config.toml
n_groups = 4
num_key_value_heads = 4
weight_decay = 0.036
Below are experts of layer 4 (counted from 0) of a mixture-of-experts language model. Rows are named router (the router's row for the expert), gate (a neuron's input weights, with its number), up (a neuron's input weights, with its number), down (a neuron's output weights, with its number) and show model dimensions 0-127. Each number is 128 + 32 x the weight over its row's rms, rounded and kept within 0 to 255.
After each expert's rows: "gets" lists some tokens that make up at least twice as much of what it gets as of all text. This comes from a sample of Wikipedia text that the model never trained on. Tokens count by the router's weight.

# expert 13
router [105  89 165 115 162 148 165 130 126  76 170 143 175 141 119 144 148  98 162 140 119 164 146 136 132 167 113  76  46 133  88 142 144 163 160  96 160  69 102 119 140 178  97  99 101 156 147 177 131 108 152 121 143 111 120 135 143 118 151  89 215  83 145  84 127 142 152 120 171 119 137 103 145 161 146 105  89 153 131 135 121 144 147 118 113 135 117 104 107 131   0 142 205  86  38 121 125  89 121 170 124  96  94 105 101 144  84 105 126 176 159 131 186 123 122 162 147 138  88 123 121 138 117  93  83 120 135 149]
gate0 [161 137  93 132 129 116  97 165 158  69 131 101 129 219 124 141 169 124 122 114 128 131 162 134 132  94 127 144  79  97 198 119 133 112  88 109 190 127  95 138 130 154  72  77 176 109 153  98 150  91 169  69 135  74  76  91 153  88  85 136 103 129 154 185 142 182 138 120 130 144 123 162  96 124 138 145 165 154 121  94 108  91 117 170 222 108 104  93 140 131 107 142 176  85  84 173 150 107  57 152  94 116 136 140 122 159 149 114 116 125 106 170 129 166  96 138 138 183 140 117 152 162 110  88 112 128 144 190]
up0 [ 89  80 159 151 180 166 108 108 132 109 125 129 136  88 140 105 116 156 125  96 120 138 140 123 154 148  95 124 137 126 108  83 141 118 120  63 114 118 123 173 141  79 115 159  97  87  78 133 187 115 206 107 103 144 144 144 188 179 154 201 139 143 133 151 146 156 145 114 126 161 127  95 135  94 105 119 151 133  80  96 139 155 174  61 128 125 165 134 146 176 141 106 138 164 149 127  93 131 144 133 170 116 162 128 180 155 131 203 149  41 181 128 132 133 192 189 176  87  70 129 182 106 152 107  97 134  82 119]
down0 [ 85 119 161 137 166 135 125  65  75  93 113  87 156 144 124 135  81 131 137 114 152 157 163 138 147 107 139 157 129  70 108 111 183 126 139 109 142 159 117 155 182  84  54 102 148 108 145  95 155 160 101 116  72 106 115 179 130  97 128 110 144  85  95 171  88 102 123 142 115 183 147 135 121 160 117  91  98 181 160 112 154 118 141 174  94 116 183 164  67 144 172  70 142 159  80 144 173 159 145 154 177  86 139 133 111 166 158 123 162  87 109 107 123  49 156  86 105 107 112  90 168 125 181 167 162 166 144 114]
gets: "in", "er", "en", "an", "et", "at"

# expert 17
router [131 162  90 195  99 163 106 139 115 107 132 109 119 139 111  85 122 112 135 148  99 155 166 118  93 155 103 161  76 112 173 112 130 196 187  96 165  88  44  99 139 130  70  79  92 116 129 151 172  98 146 127 132 115 120 132 129 122 130 118 185  54 164 147 147 119 154 154 119 144 169 137 140 177 133  91 112 178 146  86 125 119 135 150  86  87 106 134 102 117  82 135  99 103 109 154 120 108 145 121  99  67  96  76 149 111 192 117 134 159 126 109 144 159  83 198 164 145  52 100 174 128 101 191 100 162 144 134]
gate13 [166 115 140 194 116 169 120 120 117 148 131 152 113 155  47  72 152 116 130 146 124 160 168 123 152  86  99 133 134 107 162 128  73 152 182  98 115 135  94 145 107 146 123 137 108 129 138  88  99 169 176 155  84 161 159 103 173 110 149 151 111 158 136 144 144 109 200 130  95 154 142 153 129 165 111 166  96 189 141  67 212 109 139  90  91  79 161  86  88 147 110 106 128 174  98 105  81 147 130 111 155 127 130  86 149  84 116 117 126 193 162 119 101 170 103 164 107 130 113 188 140 133  57 127 133 106 198  94]
up13 [151 103 122 169 118 172 113 113 134 131 100  77  99 180 124 110  87 170 177 120  94  90 162 115 149 109  82 118 111  84 126 139  77 144 119 101 176 110 130 105  87  95 136 148  91 114 122 102 179 145  78 146 137 106 169  83 158 107 138 112 138 135 139 108 118 135 159 167 110 175 156 141 189 128 125 109  55 130  65  79 159 101 121  88 162 117  66  74  82 165 133 143 168 133  82  59 106 109 121  95 155 108 136 108 159  96 218  73 140 150 113  99 103 111  97 156  83 121 104 146 162 165 152 166 147 109 186 136]
down13 [214 160 119 177 137 105 100  99 127 115 117  97 151 171  62  97 149 127 138 166 140 131 114 119 141 135  66 118 192 133 134  92 121 160  98 182 108 109 146 113 138 150 144 177 119  77 139 101  57 127  83 126  97 175 143  98 119 132 103 141  83 144  71 102 132 126 116 132  69 165 165 116 133 155 152 155  93 141 103  64 161 127  99 110 167 130 113 151  95 130 171 154 104 176  22 135  75 149 121 102 113 157  98 105 135 160 134 181 142 138 161  78 121 147 145 155 125 105 116 178 132 151 139 178 198 130 112 165]
gets: "to ", "was ", "is ", "of ", "and ", "for "

# expert 12
router [121 214 146 132 115 170 140 152 137 123 154 106 137 169 137 132 116 175  62  99 124 152 181  96 101 112 117  80  61  96 110 145 178 125 125 102 164 142 130 111 143 121  99  63  89 117 145 148 106 101 137 150 106 123 111 110 109 159 129  84 179  77 166 128 123 163 120 141 124 137 179  99 115 136 144 122 120 170 119 120 137 132 155 126 155  94 144 146 139 125   0 139  85 109  97 165  95 141 136  86 135  81  56 125  88  88 166 159 153 147 127 108 148 161 146 138 159 123  84 176 147 139 107 139 126  77 169 109]
gate7 [114 191 126 137 129 155  73  98 142  75 151 126  92 176 157 120 151 182  85 131 165 155 173 154 100 132 118 151  85 125 119 126 175 156 111 182 156 102 162 128 188 152 103  68  98  98 145 124 138 112 108 170 113 153 139  67  82 177 132 147 112  90 160 191 120 178 158 195 108 135 119 114 143 138 177 114 132 202  92  96  94 150 119 163 153 138 131 167 126 105 167 131 142  82 120  78 152  81 146 141 128 103 112 148 143 108 151 127 147 110 123 133 132 126 186 155 177 170  69 128 144  87 121 203 102 108  85  77]
up7 [ 93 153 111 146 143 134 130  93 188  93 130 116  72 120 170 104 131 135  82  77 163 177 143 145 157  74 146 148 124  92 168 161 130 140 148 162 154 112 165 149 145 191 165 158 151  64 119 103 151 125 136 114  48 158 128 120  99 121 121 128 129 117 205 129 131 143 159 148 142 153 112 104 182  86 140   9 161 174 126  84  88 172 147 176 162 114 169 128 131 136 172 129 118 106  60  95 115 170 132 110 163 136 152 141 165  48 133  95 139 107 124 159 155  91 141 119 125 174 126 109 122 141 136 134 120 105  91  96]
down7 [183 110 104 145  99 152 124 134 118 143 143 125  72 127 120 156 107 181  89 156 149  93 117 144 147 104 149  95 142 192 102 109 146 104  86 135 109 105  90 164 136 174 154 102  97 109  63 102 155 120 116 127 168 157  74 188 124 172 131  98  91 164 103 165 126 132 153 152 138  95 102 184  94 139  94 174 130 102 112 123 102 156 120 157 176 181 127 102 156 168 110 126  95  59 103  94  95 146 147 153 118 163  75 137  56 182 194 176 132 118 113 117 143 181 143 165 145  77 117 144  90 104  62 145 176 157  83 109]
gets: "\n", "\n\n", "==", "s", "w", "==="

# expert 24
router [ 73 170 126 150 100 196 115 165 164  74 106 108 110 128 138  98 118 157 114 134 102 141 166 141 133 184  91 117  72  51 120 125 122 158 168  84 176  93 152 127 162 104  96 105 113  90 140 139 137 103 126 124 127 127 102 128 153 142 128  64 211 102 100  94  95 184 114 114 128 140 144 126 135 124 140 137 103 178  93 142 159 141 138 176  96 122 126 136  67 179  86 128 123 120  88 165 128 112  84 151 144  44 126  69 121  65 151 146 146 196 165 106 136 171 173 124 153 157  70 124 165 149 116 160  87 109 114 149]
gate7 [155 126  92 126 156 193 104 138 162 118 132 136 108 170 151 146 113 100 158 207  97 134 114 150  99 151 115 110  57 129 148 164 128 127 135  83 182  93 134  95 176  69 122  79 128 135 120 112 176 128 130  94  90 107  82  90 160 132 170  83 125 131 175 129  36 106 155 187 133 158 116 117  87 117 144 144 110 196 108  72 161 160 138 178  99 114  96 135  99 193 125 152 100 158 130 127 128 122 114 176 117  65 107  72 166  77 113 142 138 135 163  77 132 118 180  96 132 149 152 120 190 136  99 149 114 141 133 148]
up7 [143 169 142 116  43 136 109 147 120 113 122 139  87 156 109 176 101 147 174 126 129 136 163 143 161  61 135 107 141 125 131 153 129  79 110 138 163  78 147 145 135 102 142 182 123 103 158 140 102 175  53 140  90 152 148 142  74 127 128  98 173 108  42 124 172 101 112 123 137 122 111  28  56 122 114 174  87  81 157 175 138 131 147 111 113 140 127  75 165 112 122 134 148 147 120 122 102 100  93  81 128 155 142 139 114  96 101 165 175 180 118 133  97 202 137 104 138 123 128 156 101  94 164 131 131 103  96 195]
down7 [130 129  91 180 152 108 103 123 128 128 176 172 148 142 115 154 114 130 121 155 158 193  85 120 131 162 109 156 135 141 121 116 105  91 149 112 123 183  81 105  91  73  52 120 129 185  61 122 160 120 103  92 118 105 104 154 141 118 167 157 146  91 220 128 146 192 117 131 134 128  90 174  86 122 103  69 154 149 128 127 104 141 123 134  67 132 132 140  84 108 127 138  84  95 166 149  51 113 148 174  88 165 126 167 108 144 132 141 118 100 115 137 182 131 146 117 172  91 172  61 101 167  94 143  89 158 166  83]
gets: ". ", ", ", "\n\n", "that ", "The ", "the "

# expert 1
router [111 176  85 170 117 126 153  96 111 110 158 135 149 136 101 128  96 119 135 117 167 133 199 158 172 136  53 110  94  96 131 149 132 171 160  68 168  86 129  82 142 128  91  89  80 186 165 160 113 107 126 157 136 177  87  83 123  97 120  64 190 104 135 186 121 160 127 157 111 155 107 134 142 127 125 154 130 135 117 113 142 114 147 136 100 115 145 133  77 116   0 176 137 120 136  79  77  99 132 182 160  94 125 144 153 116 183 102 121 181 102 100 137 156 114 158 169 132  77 122 134 119 128 133  95 104 135 114]
gate0 [165 128 117 165  62 100 158 125  99  55 170  79 122 122 176 107  90 165 166 151 137 139 179 112 135 113 142 124 143 193 163 137 131 104 122 122 155 114 175  99 157 140  91 155 110 128 157  82 161 139 105 143 181 100 103 127  80 128  81 163 119 156 122  79  75  83 156 138 167 128 154 202 135 152 160 147 106 151 140 126 154 149 160 142 103 116 117 107 171 126 101 108  72 119 119 122 127 104  80 145 129 140 125 106  84 186  79 143 113 147 141  58 185 158 168  51 137 141 122 184 167 198 111 158 159 146 121 153]
up0 [142 163 159 168 110 158 103  97 169 109 140 130 186  61 162 156  62 194 177 131 111 102 115 124 108  79 135  65 101 147 185 105 135 138 133 154 114  93 137  99 179 128  92 173 137 171 116  73 133 150 114 124 168 138 136  98 101 147 143 133 142 136 153 105  92 171  95 158 168 140 194 161 170 124 121 151 105  60  84 109 164  77  93 184 174 109 146  79 143 128 123 119 148 140 144 137 125 159 186 172 108 151 153 111 109 104 104  75 140 142 151 146 116 144 103  83 165  52 125 124 172 161  93 134 135  82 104 112]
down0 [107 143 104 136  91 168 131 154 123 139 153  60 152 139 151 113 122 178  99 111 118 134 155 104 169 142 194  99 177 207  70 162 155 107 118  89 103 134  95  94 124 154  46  98  92 173 165  93 112 157 109 151 186 182 127 102 133 108  86 169 114 102  80  73 109 126 167 144 139 133 107 133 129 151 122 107 144  33 115 129 132 132 106 118 142 111 126 164 121  95 102 115 142 174 186 140 111 124 123  71 129 105  96 118 207  83  83 144 174 124 146 190 145 125  99 165  91 125 121 169 126 170 156 106 134 144 147 135]
gets: "- ", "==", "c", "C", "m", "con"

# expert 31
router [119 203 120 208 103 139 128 129 144  99 154 110 160 114 172 117 115 121 154 166 152 134 145 163 112 141  83 117  90 113 135 107 149 125 111  97 155 108 155 170 193 146  97  95 163 131 172 114  97  78 126 141 121 129 140 148 142 114 158  50 211  50 153 120 150 143 121 107 107 151 156 113 114 110 203 106  92 125 146 111 139 110 118 136 167 142 120 109  81 110   0 161 117 160  97 157  76 134 138 142 141  87 159 121  96 128 137 115 151 156 125 115 146 159 112 189 149 130 121 142 141 157 172 113  97 128 181 121]
gate0 [159 172  96 134 137  96 112 121 143  69  97 104 143 145 103  92 138  85 164 216 145 108  97 114 133 123 176  96 134  96 181 117 100 127 131 140 203  81 160 125 111  98 143 111 110 127 136 131 137 162  51 160 126 139  96 198  99 155 138 106 146 116 170 123 124  60 105 157 138 121 156 108 136 123 158  73  66 124  81  78 143  84 107 123  96 128 180  89 177 133 137 117  90 121  97 190 112 157 150  87 169 129  81 134 155 144  94 106 178 138 133 194 127 148  97 132  95 168 167 146 152 106 152  63 126 100 156 119]
up0 [ 68 131 137 150 203  74 188  98  82 139 123 141 119 101  99 147 107  86 138  97 181 148 132 117  66 123 121 150 170 132 159 134 198 113 161 156  99 139 139 174  85 161 104 149 120  86  98 101 124 115 137 194 143 139 132 121  99  79 161  96 104 117 150 126 150 112 135 196 131 189  89 116 127 132  99 133 109 137 123 134 124 142  85 115 187  75 184 170  57 119 120 139 178 118 133 104 107 175 187 170 160 160  82 167 109 152 128 126 112 133 158 131 140  99 153 111 140 170 127  77  98  81 110 170 122 177 176 121]
down0 [139 112 154 116  81 129  73 149  63 127  71 117 112 135 125 125  99 137 149 145 109 168 157 114 115 196 153 155 164  40 134 120 124 128 124  59 172  84 192 124 113 127 142 133  97 101 105 104 120 163 129 146 153 123 119 170 163 140 179 159  99 151  92 145  80  92 125 137 126 180 180 161 173 168 139  58  55 108 121  65 126 177  94 153 109 117 137  63 159  87 118 167 131 109 142 147 112 116 195 109 104 150 135  97 165 110  98 140 114 165 167 147 157 104  99 116 134  79 145 150 103 126 130 149 150 189 126 166]
gets: "L", "b", "D", "Ch", "N", "l"

# expert 28
router [107 175 119 196 130 133 143 156 134 118 182 123 144 141 115  99  93 151 119 144 115 158 108 154 125 169 102 125  62 101 148 107 140 190 151 126 154  99 131 189  85 121  57  99 144 138 136 146 152  84 135 126 128 124  83 110 137 109 139 141 161  83 135 152 133 133 116 159  89  90 128 160 122 170  96 216 126 180 109  69 156 141 160 157 130  99 151  92 109 116  15  99 149 113 112 125  87 141  74 118 130 111 132  71 109 136 140  93 181 142 186 117 139  62 100 164 124 128 160  72 125 148 118  97  65 139 108 168]
gate2 [145 119 117  92  98 126 102 135 103 163 129 109 153 175 126  92  76 118 115 121  86 112 137 142 133  86 140 141 121 133 173 103 158 128 134  93 114 154  59 147 207 119 144  95 153  76 150 112  79 113  99 159 138 107  86 145 120 105 135 160 136 134  76 158 107  63 104 106 134 136 138 112 131 136 161  59 112 187 141 101 132  66 145 127  48  99 111 143 111 164 100 135  78 100  74 171  68 100 121 128 121 158  98  97  90  99 153 158 151 192 157 104 182 129 110 169 150 138 118 123 131 187 155 137  79 200 199 113]
up2 [104 109 146 108 135 107 119 113 163 144 206 142 142  76 112 108 131 111  80 167 154 122 102 188 116 175  97 124 185 173 149 118 184 186  83 121 136 104 119 186 151 128  67 101 151  64 111 119 129  83 121 182 144 122  42 110 172 137 166 152 115 148 114 120 198 123 131 132 120 119 112 167  63 173 117 151 181 146 150  73 157 123 161 114 142 125 181 103  93 146 110  95 101 107  96 110 129  92 113  82  99 157 113 107 100  87 167 103 133 142 166 102 150 111  85 126  93  75 148 113  86 152 132 157  78 154 115 118]
down2 [ 87 138 146 179 107 101 142 137 158 161 156 159 166 114 141 146  89 154 143 126 113 129 142 165 151  96 141 201 151 127 131 104  80 114 118 172 119 117  12 134 110 121  98 144 180  99 102  97  96 132  86 115 108  75  78 140  70 110 187 153 143 154 142 186 150 145 143 123 145 139 143 140 149 125 143  60 165 163 103  60 150 124 159 101 111 137 113  82 131 147 111 135 108 142 168 146 126  95 137 147  78 160 146  95 115 173 132 109 111 107 169  99 144 119 138 125 155 150 202  80  48 219 136 104 116 122 131 140]
gets: "a ", "o ", "i ", "an ", "y ", "e "

# expert 20
router [ 92 149 129 131 124 121 118 113 216 126 143 139 140 105 123  68  76 111 110 148 139 173 132  98 120  83  57 125  79 111 156 153 148 107 177 123 152 142 139 133 170 140  98 188 108 122 139 135  97 137 147 133 167 132 107 120 118 153 163  80 221 107 142 151  91 166 128 147 145 111 146 123 152 153 119 145 102 177 146 108 143 103 142 122 117 135 118 118 108 105   0 125  92 177  69 141 109 107  76 129 161  79 125 163 116 106 113 122  96 184 143 108 132 142 140 159 158 139 101 105 154 111 114  77 172 120 108 136]
gate2 [135 104 111 151  70 185 128 140 136  82 166 195  74 119 110 140  62 115 136 196  92 154 192 114 113 111 124  79 141  96 139 158 156 113 161 116  97 109  56 171 106 119 115 114 128 156 132 122 123  99 140 162 137  73 107 143 150 119 170 120 162 124 157 155 127 125 135 127 175 104 125 102  87 158  90 114 169 147 119 131 133 128 164 142 144 159  83 131 111 165  54 128 178 141 101 137 139 170 111 139 128 119 119 147  38 160 125  81 129 180 158  70 148 124 162 108 216  93 101  95 120 139 133 120 178 111 199 123]
up2 [107 155 148 153 137 132 103  96  65 134 101 151 140  90  92 133 116 218 151  80 116 191 136  61 105 134 197 134 146 162  87 150 129  90 122 167 140 174 133 130 114 129 141  72 107 172  86  82 182 118 135 137 106 129  63 143  86 134 142 136 157 150 109 100 176  49 166 140 157 133  86 166 135 162 154 117 109 158 174 100  93 151  83 118 120 171 122 157  82 130 143 100 129 151 139 105 129 125  94 100  86 100 114  62 127 146 186 124 174 114 163 137  66 146 128  98 112 138  74 151 116 165 102 153 156 126 166  97]
down2 [158 115 122 163 175 127  88 134  92 148  93 173  60 148 141 164  82 107  80  78  96 140 132 175 166 122 174  99  68 115 162 142 143 136  66 206 124 136  86 126 128 106 136 108 157 123  95 162 150 107  72 137 126 190 156 153  62 115  96 107 132 146  85 150 118 134 152 158 152 153  70 125 107 210 143  98 110 119 151 126 216 175 132 138 104 142 126  94 127  81 178 131 109 133 116 103 114 134 106 139  82 175  99  94 129 126 155 127 125 158 136 139 128 122 119 226 114 100 132  97  78  89 138 153 131 145 107 131]
gets: "- ", "\n", "0 ", "2 ", "5 ", "3 "

# expert 3
router [127 201 154 187  91 154 182 124 137 112 141 114 154 101 123 118 158 109 142 157  94  86 146 127 118  88 112 148  53 103 128 126 132 151 144  79 162 101 117  84 153  94 110 119 182 145 169 169 165 132 139  94 144 123  78 103  96 155 143  86 188 102  99 142 119 136  89 125 134 195 173 114  81 130 114 108  91 148 137 147 100  97 138 136 125 115 177 136 121 129   0 141 103 150  94 153 133  98  68 116 102 100 140 117  82 128 127 103 116 114 155 146 193 148 105 171 147 130 101 101 190 154 125 109 137 121 154 153]
gate0 [154 158  85 149 152 116 176 223 162 150 172 186 144 114 164 151 156 109 130  79 143 146 200 127 160 115 117 149 111 158 124 166 169 110 136 120 157 120 109 156  94 113 126 114 109 108 183 173 134 193 146 152 158  86 144  97  82  83 152 135 105 117  84 140 129 154 125 117  77 163 119  93 115 133 138 118 143 159  88  69 141 125  84 124 131 148 112  96  91 161  71  93 166 149 158 121 114 137 113 152 213  80  84 111 125  41 134 118 122 138 104 129 159 129 117 121 156 115 101 125 114 151 118 111  30  81 152 146]
up0 [108 146 149 152 139 115 116 105 123  90 102 146 153 137 116 119 148  54 174 106 133 134 153 148 135 166 106  95 159 128 156 158  43 133 104 151 120 160 156 117 155 131 134 176 137 153 132 121 124  81 127 130 107 103 171 169 124 155 112 130 142 157 212 158 148 148 103 110 114 145 126 137 175 132  86  99  88 129 138 100 132 147 121 119 163  88 142  85 136 116 106 154 109  41  57  75  65  84 116 199  66 159 176 109 162 150 129 189 131 124 103 154  88 141 182 109 201 141 111 108 105 133 114 122 144  96  40 108]
down0 [104 144 144 179  75  76  92 129 180  81 154 150 124 194 145 107 121 122 142 133 130 134 130 107 157 201 105  52 127 108 150  98 150 129 153 111 152 187  88 110 136 179  71 113 120  98 172 199 159 106 105 150 146 110 158 117 140 150 127 109  88 130 138 161 138  54  79 168 123 115  94 112 134 151 128 148 124 173  96  86 134  94 128  94  94 127 151 153 164 121 165 148 131 169 105 135 187 137 116 130 126 124 126 127 137 169  74  92 172 148 143  92  96 172 111 126 113  64 136  56  66  81 152 184 138 122 133 165]
gets: ".", "(", ",", "–", ":", "Th"

# expert 21
router [ 85 205 166 185 130 116 195 111 120  70 133 148 132 100 125  98 112 156  90 126  77 155 126 128 132 200 110 142  39  60 152 129 144 125 158 103 141  83 135 121 181 116  93 144 114 126 138 127  99  79 101 113 148 130  87 118 155  93 124  88 185  69 180  93 106 158 165 123 149 159 172 115 129 132 160 102 134 146  93 103 146  93 156 163  91 139  95 160 145 104  72 108  82 124 118 178  92  73 118 141 102  84 125 118  78 104 151 122 147 153 143 117 140 130 124 205 127 126 124 138 183  97 116 143  72 116  87 135]
gate0 [149  54 121 156 113 133 106  45 151 127 155 161 114 126 159 116 144 152  99 199 137  92 113 166  84 134 138 131  74  67 188 120 106 102  99 118 135 127 171 167 167 174 115 149 156 135 120 104  68 135 161 115 134 138 150 145 175  89 200 126 115 114  83 109 123 132 133 126 116  87 129 142 137 191 119 144  88 142 119 148 137 135 132  58 146 109  91 189 112 159 108 100 121 123 114 164  86 122  53 133 184 102 133 103  71 163 115 117 145 143 152  93 146 120 146 180 148  99 125 128 154 150 136  93 198 187 175 170]
up0 [150  92 131 103  77 134 126 126 170 178 107 151 179  70 144  94  68 143 170  97 150  82 158 110 150 143 135  96 100 107 166  56 126 108 127 119 149 148 128 137 136 106 146 133  97 102  89 152 160 142 148 142 161 151 148 129  75  97 157 111 138  98 122 180  98  86 145  93  96  77 148 148 126 159 137 164  62 115 178 141 160 154 183 137 117  86  98  81  94 169 115 110 140 128  80 170 200 110 132 104 152 137 166 179 135 112  87 170 194 132 123  96 173 133 188 104 106 107 108 175 117 140 112  68 154 108  83 177]
down0 [166 122 126 115 120 120 151 163 126 141 154 124 122 133 151 135  94  96 129 160 156 106  92 120 128 112 190 146 109 101 162  87 123  81 129  47 175 139 116 130 157 121 104 149 104 162 129 142 130 153 182 190 139  90 109 180  96 109 111 122 129 101 127 179 144  65 160  74  95 157 136  86 124 146 144 143  56 116 134  82 179 138 161 100 119 103  40  98 116 175 170 142 132 169 104 163 107 140 144 191 129 163 131  84 119 111 166 122 133 141  68  49 144 105 148 151  84  65 150 195 133 109  92 140 174 105 122 152]
gets: ", ", "and ", "a ", "the ", "; ", "), "

# expert 5
router [122 206 166 153  97 131 141 134 177 132 176 163 110 119 108  65 144 133 120 177  89 163 116 158 112 112 102 149  64 111 104 113 135 170 158  80 144  93 125 125 154 129 106 100  95 124 146 125 145 139 111 117 156 102  95 109 115 130 144 114 199 120 112 170 117 117 164 130  85 128 114  70 105 158 117 132  66 151 170 156 139 147 163 161  86 123 145 126 106  87   4 166 101 125 125 145  71 128  96 152 114  69  95  52  69 167 151 103 123 177 136 140 151 168  78 147 147 118 157 113 145 146 126 148  86 134 139 178]
gate7 [120 150 108 124 119 107 174 179  95 138 147 170 114 154 110  44 112 142 109 179 130 165 112 141 119 133  98  91  78 150 114 128  95 109 115  73 103  85 116 139  89 162 105  74 137 159 173 112 184 103 156 116 133  81 109 124  98  94 136 136 131 125 182 143  89 170 114 102 152 125 116 188 118 179 108 160 125 103 169  85 146 120 156 224  89 131 121 152 109 117 128 125 144 165 139  81 132 166 103 115  98 110 157 116  62 212 156 120 176 157 164 116 193 111 102 134 110 139 137 109 135 122 167 160  60 190  96 132]
up7 [134 111  93 108 115  61 140 126 125  87 111 129 143 155 156  83 136  97 148 123 107 209  74  99 148 123  96 164 129 184 123 142 150 166 153 117  71 122 108 105 137 167  74  82 131  86 124 174 185 106 154 150  97 175 117 174  90 141 107 121 141 131 123 100 160 103  81 174 162 133  98 107 148 141 140 126 120 124 119 150 157  87 113 123 129 116 135  77  54 139  92 115 200 178 175 140 123 120 180 152  81 145  74 121  92 132 171 164 131 149 125 181  98 144 186 103 112  50 131  76 139 165 132  88 115 164 169 129]
down7 [176 136 133  62 163 203  87 109 150 155 136 118 150 121 138 169 100 115  93  83 127 123 157  92 151 157 205 134 160  70 166 126 136 119 155 127 110  88 139  95 186  81 166 132 112 142 137 172 115 114  78 168 106 137  83 114 147 146  93 105 184 143  57 148 187 183  99  99 126 128 175  99 147 146 162 126 150 124  92 152 127 137 145 160 150  89 118 106 137  78 130 126 142  68 106 116 147  79 126 109 190 140 121 128 115  68 108 137 144 106 159 161  90 174 160  91 102  99 127 161 165 112 139 120 163  85  73  67]
gets: " ", "| ", "0 ", "1 ", "2 ", "3 "

# expert 4
router [146 180  93 158 120 132 133 136 165  87 103 106 136 139 119 116 135 129 122 131  90 165 162 134 167 184  43 149 107  85 128 119 127 132 149 119 144  82 110 112 132 146 110 132 161  93 119 137 139 113 116 133 145 108 146 131 118  77 153  82 195  62  78 153 123 128 122 105  90 130 127 115 146 128 159 166 114 146 115 150 134 130 139 177 106 104 104 104 110 125   0 105 105 134  62 108  89  92 124 142 148  52 116 141 122 119 140 133 168 182 131 117 145 168 128 182 142 130 162 145 149 134  99 128 121 128 104 120]
gate7 [127 110 122 120 165  94 148 135  84 126 140 157 119  83 135 122 135 155 153 160  91 121 113 154 143 169 131 137 120 146 136 103  75 117 182 134 110 101 164 134 103 139 107 103 106 117 192 131 153 126 172  72 123 145  92 150 203 131  76 151 145  82 106 175 168 103 143 146 140 148 129 180 109 142 116 155  90 121 149 109  91 106 189 166  92 126 154  88 110 156 117 118 139  49  89  95 131  90 144 159 162 108  95  94  94 202 130  60 167 127  88  94 141 107  59 210 105 108 103 135 138 164 138 110 112 189  51 118]
up7 [ 96  85 114 169 130 160 125 104 143  76 132 184  79 165 119  94 133 102 115 134 137 165 131  88 135 118 133  91  90 149 154 150 166 118 163 207 137 211 177 147 135 107 117  96 120 141 175 118 130 114 107 156  99 140  68 158 114 183 173 108 162 145 114 131 136 177 142 199 136 101 164 183  97 157 154 113 135 105 164  92 164  61  99 101 154 152 104 118  74  72 135 149 154  87 190 122 180 103 136 106 123 144 150 119 134  78 163  68 143  87 159  85  94 119 139 139 113 129 106 103 134  74  99 125 158 165 107 164]
down7 [ 85 136  67 165 140  62  87  72  94 111 141  92 163 142 126  91 140 126  73 122 114 160 131 133 112 149 139 129  89 116 128 121 142 149 160  99 105 180 114 118 126  90  55  92 177  73 139 183 131 102 181 165 149 159  80 172 147 101 105 125 131 173  93  49 138 125 120 136 176 143 139 175 118 105 116 113 121  73 128 118 176  80 124 113 144 184 137 177 118 138  96 149 154 142 103 152 111 151  99  78 170 112 161 119 152 160 138 131 160 124 148 165 113  80 135 159  65  74 163 176  96 164 155 135 162 185  96 138]
gets: "| ", "\n", "; ", "- ", ") ", "\n  "

# expert 25
router [ 94 151 155 157  89 145 127  96 184  71 167 104 114 119 126  91 117  97 127 177 128 177 150 117 102 157  84 148  83  92 138  88 136 181 191 165 159 107 145 153 150 105  78 116 118 123 142 153 160 105 143 159 135 132  85 111 137 142 137  82 187  63  98  98 139 150 137 127 110 157 154 122 170 159 105 122  60 161 125 132 148 123 150 161 174 118 128  87  81  72  94 136 116 151  97 128 118  91  96 134 182  62 105 157 101 107 165 113 130 190 169 163 123 150  96 176 164  86  45  99 156 147 118 138  72 126 151 163]
gate7 [104 128 107 113  79 100 127 108 152 101 183 173 109 175 151 132 151 125 120  90 170 159 104 217 145 139 127 104  84 114 132 142 130 138 152 117 156 103 129 120 137 160 172 114 162 149 123 148 202 131 119 124 107 115 147  85 110  94  83  57 151 103 203 135 107 129 144 122 111 158 130  73 162 131  79 183  74 144 129 160 133 115 149 147  71  93 100 152 121 104 131 117  77 149  74 101 147 108 183  71 143  80 166 139 109  76 153  82 186 157  80  83 147 129 174 150 141 120 148 169 156  99 132 112 122  68  90 165]
up7 [156 164 109 122 137 105 131 117 138  98 150 125 138 134 134 119 122 148  99 134 139 113 114 166 150 130 156 129  67  70 137 143 197 101 104 111 141  74 153  64 107 170 153 140 191 120 152 147  96 131 154  60 129 138 139 121 113 104 109 138 172  95 126 131 104 122 147  88 107 211 127  27 104  76  75  74 110 154 128 135  83 109 107 115  94 168 109 127 132 183 109 102 112 152  84 147  93 127 149  74 128 135 169  97 142 114 105 113 155 143  69 106 172 194 109 183  97 139 162 210 148  80 119 137 160 120 106 164]
down7 [136 173 132 120 123 153 153 110 110 133 104  97 106  77 159 133 112 125 119 122  37 114 120 100 127 109 127 130 173 199 122 111  73 160 184 135  89 145 129 182 149 102 115 101 122 115 145  94 108  82  97 142 122 102  92 116 165 119 111 160  55  98 117 112 144 114 123 147 142  68 143 221 107 153 201 118 155 121 127 134 139 189 177 160 184 122 156 139 147 113  63 128 212 118 165 106 131 136  59 177 129 173  88 116 142 148 155 175 141  90 169 144 130 138 145  90 152 139 110  71 105 140 134 119 147 132 160 102]
gets: "es ", "s ", "ation ", "ing ", "tion ", "ers "